python train.py --d_shared_expert=64 --init_std_router=0.00622 --vocab_size=2048 --norm="rmsnorm" --norm_eps=1e-05 --learning_rate=0.00342
Below are experts of layer 7 (counted from 0) of a mixture-of-experts language model. Rows are named router (the router's row for the expert), gate (a neuron's input weights, with its number), up (a neuron's input weights, with its number) and show model dimensions 128-255. Each number is 500 + 40 x the weight over its row's rms, rounded and kept within 0 to 999. Numbers have three digits each.
After each expert's rows: a language model's description of what the expert responds to. This comes from a sample of Wikipedia text that the model never trained on.

# expert 38
router:437576463407508500501531539438512444441537502552455515529513558498488439517477451523490495442553540506450443545468452524498539431458477470451496458455475490544511494541560454489535475498481509520558524554514500459570470513537460493541450442529394534485522448523496510580525470461483436462469518435499515516498467486554504546558442482559539537524508575482480546455491511479452465510432
gate1:584442444462500532484465574502527497540483444560504506476488479481489493540457552443516468457500493537520568593513517611540496509478542456423472539512511522490484544462496545521519439519496496549535492501585467482489482524472452481450497561490512476499444518553579516454506519526489528511526518500458478490469490413486487463489528435524580504478513498566515548541528552445436529551486
up1:576476491507461558452540549522451482432469547504454540525505546523522525489465580481477472405455487523457573484512510541488552499483421553417452522512476525508529533467481502529537463556524534532510487512474517436464515565493471481472510552512495501498416448470505535505565518543510505559460567544441455466531538528451506474514458528507510467528551430497383494548580491507415476547498
Description: Day and year numbers

# expert 27
router:519483512464471434435456458523527517543473498464493523537480487510547461432528428564482470431533565481437452558488484523445603471475557545541477508512504464472468456535538520478543535543537501482560528488570502478533534489571479525554451465560477516449538507527525556534547528439521525519446486465453504534545549563443572496504484540559558452584461537432552511555489579526473464471545
gate0:411433448533463533522484497521506533508544497451483549497506453510497487414537509457561483491545518516571505497473503467486493559527488529629456460472519429504488476475553457490482522572461571369491453439524494435522557517494453464535491513512449435528497519465501547510476469468479402555534462493528515511526556530448482475533491504515463528506498482442532468483524444482459516427553
up0:569568547483519449481534528534484514472495504520456438519486571490487525620464495574455491525454505483463513497508510521501493467478489492403539543529474608487541513516467564520539521457515466613557525566491515568499460469505516537436480488496539542467519474516473437475494487533507609437456522476464490520461455446537520518475512483508564487499516484542476478490499530530513497533446
Description: Ordinals, years, table cells

# expert 52
router:466515561511498409504481556502403476503489501519460520537468501543554444548546463518535410605522473483452553570448500527466545549506476501558522468535564460508510507506528437504479484479493480431531540474550458544491552478538450520522499523521514426523438466543461427450476529529497504527454558436526475427499525440436576518458473537556561472545584470515556518509459499424478483450521
gate0:487473534479505410530502456497508539441524482500561546551555548563545537485547536496486444472492444498510503552482542499451475507583610511626524486535489529499498553475504507459521506453497525435421402524503495550454544483543471513477528454451458505560507457486530463503450519488516480460528514481486479442480501457430522491460480481559516499478497436480460542434584527520559434476481
up0:490510458540464538458487527515522460556508497466398464471438496436485498536468452495511559537500545527536500433498492500546502480456386488410476533466546489523496453494520484550468500532523480567586568486506490473545490474461512478515439538541513466469503538519466569478511475524486530506503477516504527555546499504565485537521521480462491500533480573521495453556439483465426585509505
Description: Mid-word syllable pieces

# expert 10
router:448560475449526532459480462491537474504527511448477564530455529486464482549481420533520525446487566477426430489483523560469565485470567430473520488521467500506557462548567469478468465442481496501562560560493519446541452485557466515530469469567469521447543446553562478563524450435498456512418528559435545526487463491503552544525479515562587524569445564435553505483423530494450490451460
gate1:536443481523545522501487414524507477561501509556546508439468471480530500558553488522490516558479556423580497519527510503517534487492521509496523518483475557501571529521441527537498464456524580535467580493507398473517483498571601474506510511511471552516469523469513481467519446465553471506498497475458494555477491458471439461443491447498501523403456531540539467515524484520539523455532
up1:441535530498421520541533578480491476439459486453529452538501517491495501440443501453499448460552490562477483488453490416452435518605456539448483509480555445572476483494539497506523509551463453477499430460509587512462561511498414543474503488473531463460521446482443526499479573580465526514495453475534504486509502527461533524531542554525459495559554515468451496484487527541460452545403
Description: Numerals and digits

# expert 30
router:472502485554448503479470455498545540543494475522582466556489448494523542538577501479406547496491457563497502514464564480582453479558526571479492480452442514482482522458545476437507494559491543503493520507438514444523520471435543541451495446496463558545536549455556444442549515509498500538541449541503475524541493409534397440524537466472462558494437519467438421496514509534498460548486
gate0:532519510509474460473521540514533496457465487489585521550401606479478560532518446461515521490582507476533495418491491546509500492500378495506551494477494495477476492496454503452493553514552606492495566574569541484509499475552490484481599442502436470458566485487557448457541478496441517483507500395434491580480517505464529479565446476523452475465529459487446490473463481521477513450464
up0:456477439524516560508446517462539460481503493509507472465537504461552558506510433511552513453432528565481519516483453489407447498510516484515488521471477551565468513514513444527512469518474431508490485428470508569523532478522461520526531485450581632470523494569483489537435493534480467530409474517552551485508470439510531570456545536512569439520489499470480482509508527541503501513481
Description: Table pipes and headings

# expert 29
router:486470535587466463475463436478536516500565499473527454476492477554486535558510524471485468489462494507512482473537424459532449481563547486462535540424442505472451541434508477486457513574490456485479482492467486497497533520493473456411546522464433537566449598418527505513524516449491573476579497561459477540458460443557356466436538509493451469502502513522451416480512523548485492506512
gate0:548552497510413473495431482501447516453474429456499592528519493550509460471513558515495527494510521508565526514512549492492539496475533524513485545401517379534461460550474423527479548488427546465507505493540425505481464514494528470500489575501588538518563517455418467528516551492611512488487550546505429505494457517490496505501505528532475495469425497498527561410481447516500488491466
up0:485541569508505444458498462530506482495429471507536543544539443540496450479514503523490581513516484541544496517505521497520497512503572500565487495461514368501493475438448453568487528548444519469505540511616438495476431487491464531537464564513584552529511507470469492531527555483562528532470518525514499514551486469567516531518491521504541533463428589513496540460492499555518494561486
Description: Prepositions and linking verbs

# expert 56
router:508525457499434421530574536504555454572505522506450590468452583506429473493490477531418541468529590451465470478499538418455499461470503526495513514429443480524452427563560546522490478516483494528536532517476523457521511473538503527474440520500464520488500473538554517516540520493508428537451488421472466555536466534508548476543469516546554493517426556527530476538493546552468433493473
gate0:466505470522542491525499538539524468539520533513514472515470538524488558522485499484441586524422510574483594485514533521586511574455531485531427506470520454524456465451608473467507485517513530528485506498542474537545493507475498538435520523437437486523549499580485477639501513545544510554510505522487534491485549438492504547435487469510491475508529454485527557497563511507537509496555
up0:495484527465460523483507465450461521475521487431514561499502451493525447500525508523551436504563461448526435521486479473456512481517512488477619516538462556486534553540411508559530522554496481464532483503468523450502506499507520436548484546468529549492475534440482519430485471434444531445542513466524428534525463532546541448532527575463489509482476577560486454480463457531475510489457
Description: Digits and ordinal words

# expert 34
router:565495505502482534539511517457429501516549440496470467445473479489429493473490498429457512461501511508500487525549478462547466471509523561443496487432471450525496446418493448510466515454490528507491516498436461535524470531499447487420432497506508465462446496493442500557505543462527566460469469567436526494468493505469399471557471487534391510530600461479569500446524543542499445559503
gate0:547513574546487548501471509475449544519464502473457502539437492511501516463524431518533523497442475560544513432478562519557485453536520481514512498532539488553426512472499469579453469538479529458458405489521494489579480611506483546440393510524485504524526513479449449473409518574550521517496471527472512553542447467493577516503531476512489495510463481522524525447571481483395468565492
up0:534510560540468552529484477501483504445470486517423575464448467505461482436518433524496531534452475528502531440460526529559513475535530481521466502469498469526461523474484519550468469551482508441483374514509492486488462613531460523402413542510545474520495475483425424482450529547526474484478487524465476535560511475497560542468485467494504495495438512559564491481544468445470435583481
Description: Verb inflection endings

# expert 37
router:493529531455478529478459458523554508533507542528517552501468520513541511512547427497488598447512561470434443593480536585444532494469436505546475518503518574554570496485531487490502470513506475496563529535469535513522466500561495482528517546574490443541563466520575574516521510439445526497418543531536528445507475478461545517464490463451556470559464562440471515561510580453422488465485
gate0:529537467569558453522455459501497509485447457540455509512542504510457551569480517501485477510513497493498530468402466432481486435500405459549502464516470518497548501542559547456501552466513500495470476460476512526484437470495474417525515439527474553528520592528497468561498501370438456515502492479482497567447434465522461537524468564477492510460459474430481518506477451455533495470488
up0:469465490464448527526505560499514431507555536435591477433408506479535527468535477470478484467444512531522506503555523535507500568491557578481507548468562472528411449442425484545496436575494490511515512527518466509495545539479523581440537566481439450444506462440524524487490513622509514519562478552497471417484555534486519486477516490480480490525577508520511453501490536547442519565459
Description: Numbers and table syntax

# expert 15
router:494548549437527568498571500407496426436497520483452500478537402524569552483528447452497510487522528536452506521465508475454572535459477537571496488554534420552470452476535508564513519492437502495535475535491516534505473423519516471547545516564552477545500494493530520500474533553459460484448452537513532472535540548498534513497426472462477578569540519414495533503499522501445472468492
gate0:509563520538522566486485509489496476481425472507453484477476522533539537501543517442499456448492489513566460503538501514549447503427517480528517452492548453435496450522501591493544475580498545462496544499471416436505435486508488417532525483496450532430477482533503505526453494462517496511548403454474542529488460524483512486502509450485476509481579457551480465539453563491535463457553
up0:495489537462554424520477522541512525540576574563578589447522445512474534518529508440465447586494524482423521497464486498446520496526473534458509468495504532495463534506552448554486463480515470512474509486550563560456496480522519511498426524497484514533534481489544500451514553506489545508404546493511460538525469437464427556530485540535513520485500537455498545489553486527416456514455
Description: Word-interior pieces in names

# expert 60
router:488549489451503523508540496483441502560473493548468509448448462505477443496529460555481482446493560473450441549466462564436586485463531502535513530434483482496473473479509417449483539466496490494530533513468526482543464570577441519472404473520507486456512477566485443558521543532551516459499485488427511553469511515516498552570463504541494540532480535497534506490506539583459530541499
gate0:434552489533481452492503458434449500511499457513513568449404487448483530532497592501469516447525463540542473453465487478467556433537492544500554556423539531453513496516501525473437482505485530508462439534483533478456514532544428521577497532426476499522503472557488483525500497568500421443510470509386533544482491488503558463513516498496527485489501530450537447449490477468545505503442
up0:397494461503430511504484475500433550511509503505485592499490499480476498563445621515526482494503510555508491447399548545456492509514522544532567574474503594425524451495495507533491485551501522488502509480479528415417471480544496542493537565428490496509524467551481484534497471505498482508479523557424530490494480517448542433434514522486507472439506510443543432490535493496510452507472
Description: Suffixes and year numbers

# expert 50
router:497529530585470548486490472505524488466573451486542421514435462451456474503522513545501496485482514504519485479491481533562477517569530494528576555403424546444508499454533440520503527561505515516480507510434531439489504526483527519464468511482441536544456558434516449451463447474509504556498474559445421577530485487504416452528564466463410533495499512540467437447530502547508544494533
gate0:401545576500453468440505477514455500473603491598473484497444509500538491473554527501530435519524514514535469537530571517510489508541438504531531483540483501429504462540488409586508468496506547496431491463590516548473534507565544580533508543436489485543449465440542470383514474488562453528491544511468511467567477496470457497482495528499529462462549439478444575499447473506526445554531
up0:350568575513473517443488449554436500479627488600464487531489504534487471526473514494508484487543477486589476509488524492511465469521406486527473501504504456448483512545483454565529497544528500526472464444559522503512462491529528552515504542422516452490454477437567523422492471508509450557481515530477491473558488464470463526526509576522485432510529461541444535516464471538519431527502
Description: Prepositions and list separators

# expert 22
router:478509499540473489487499478515543511559455484511536436528479429466482524549492522510477528474544415579518481458541507550547409497550529556487504497449499509455449544516516455487510499534456567523478520543427479447575462479446507500448487481508540523568498548459528490466441496479499500476524495560442485481539429466479389397475536525495451503468471514532448513436554494540452538511523
gate0:527525434478446464497536528445562502529502570504494525467517486476504433534513501489454454534584496420438515496537508495567433418552469505459500520522538510486536499448423478507533536508537567490537489497441476491454504522500486491540553561532523514555465491459518523424512467445477415501486489476471473525442480498591463481479504476577522555569524459471484595507461431462491485410533
up0:536501467538489512484562538491551486478485547469469552478586439458555425502470494478388468511528466463459493503478548580545473439511496522485502552556571495412527471522490489526513532548501522519533483545473436502467515500494503501549513556570506489506421463443494501441467446518469439501479496501546457478483465466564464515500506521545497475586511479480536556486434435455476470397480
Description: Prepositions and connectors

# expert 1
router:502520524524541568520521555510489488491515491463503500487494540539514563508509500496504432556456549412505586435529525519489538529449488552544528538560556529450497492506517497535524565455479471510494466579555487540526470483369503533533510510528424463475499487515541483490532481539460446500530515452527549482423492551524518495504508512464478497481505434453507439534474491476452550468424
gate0:480493509459520480449578534459510427555526382593535517478542426460514492412438518458483502502437434458500494527507520490488419515529454474485493519521506497472449483481498495468477504538489442485533518494505475417512588429573511514588513472460483469449510516470513487510554465534514426514541412477554538478504492532559440478445421450526501495468523470523465500492464505515462565569500
up0:400503460544590492478550525476502441508568408526518557550549441516556493450456504477574507551529414525509528501448477524539499539493454486483518489547530495485470476480501456472468550528518496508510540505554509506463578446503467574616488481475489510458505510483478452436556496565557453477461419510504478460471494501552433482432463430440494505455475523566473528415493453427492566523538
Description: Capitalized name openings

# expert 55
router:472483532485562567527539549495504538484527543454516533423496527557498581474567525566521467601480466491562617445518535553486509528522462528551539515553552490454518540531474491567554522445488442513470445470562540561566529472426539532543494524461460456535499481514506484448493515537456476493523540441510510458465537489443519546517542559476501497461479409497415463463481438476526526500497
gate0:451515479544384442459556422490522436559552505444445560530487487529525459516506443537514539528474497506510460460435519505442506542517446430518453561532486491474531457511506473527509516529502485485508471515429497479437514444503471531447520462424457526512473489500506516525533513473550461478457540480487548484476532501475509519492478522489547477473465510533445419496593495507472598576496
up0:472469494450584547552425560563488542389465511499544468516535526469488576498488553459477439483520527492545529602540484444561454514518571512528533492500521498539455537557514490448484485489460523545532531471545487482532468494546534445515535519598526450522542548463515482504498472549505561506567482539496432535491456497488483477462516476482456487508506484490562580528421522511542443474493
Description: Place and name starts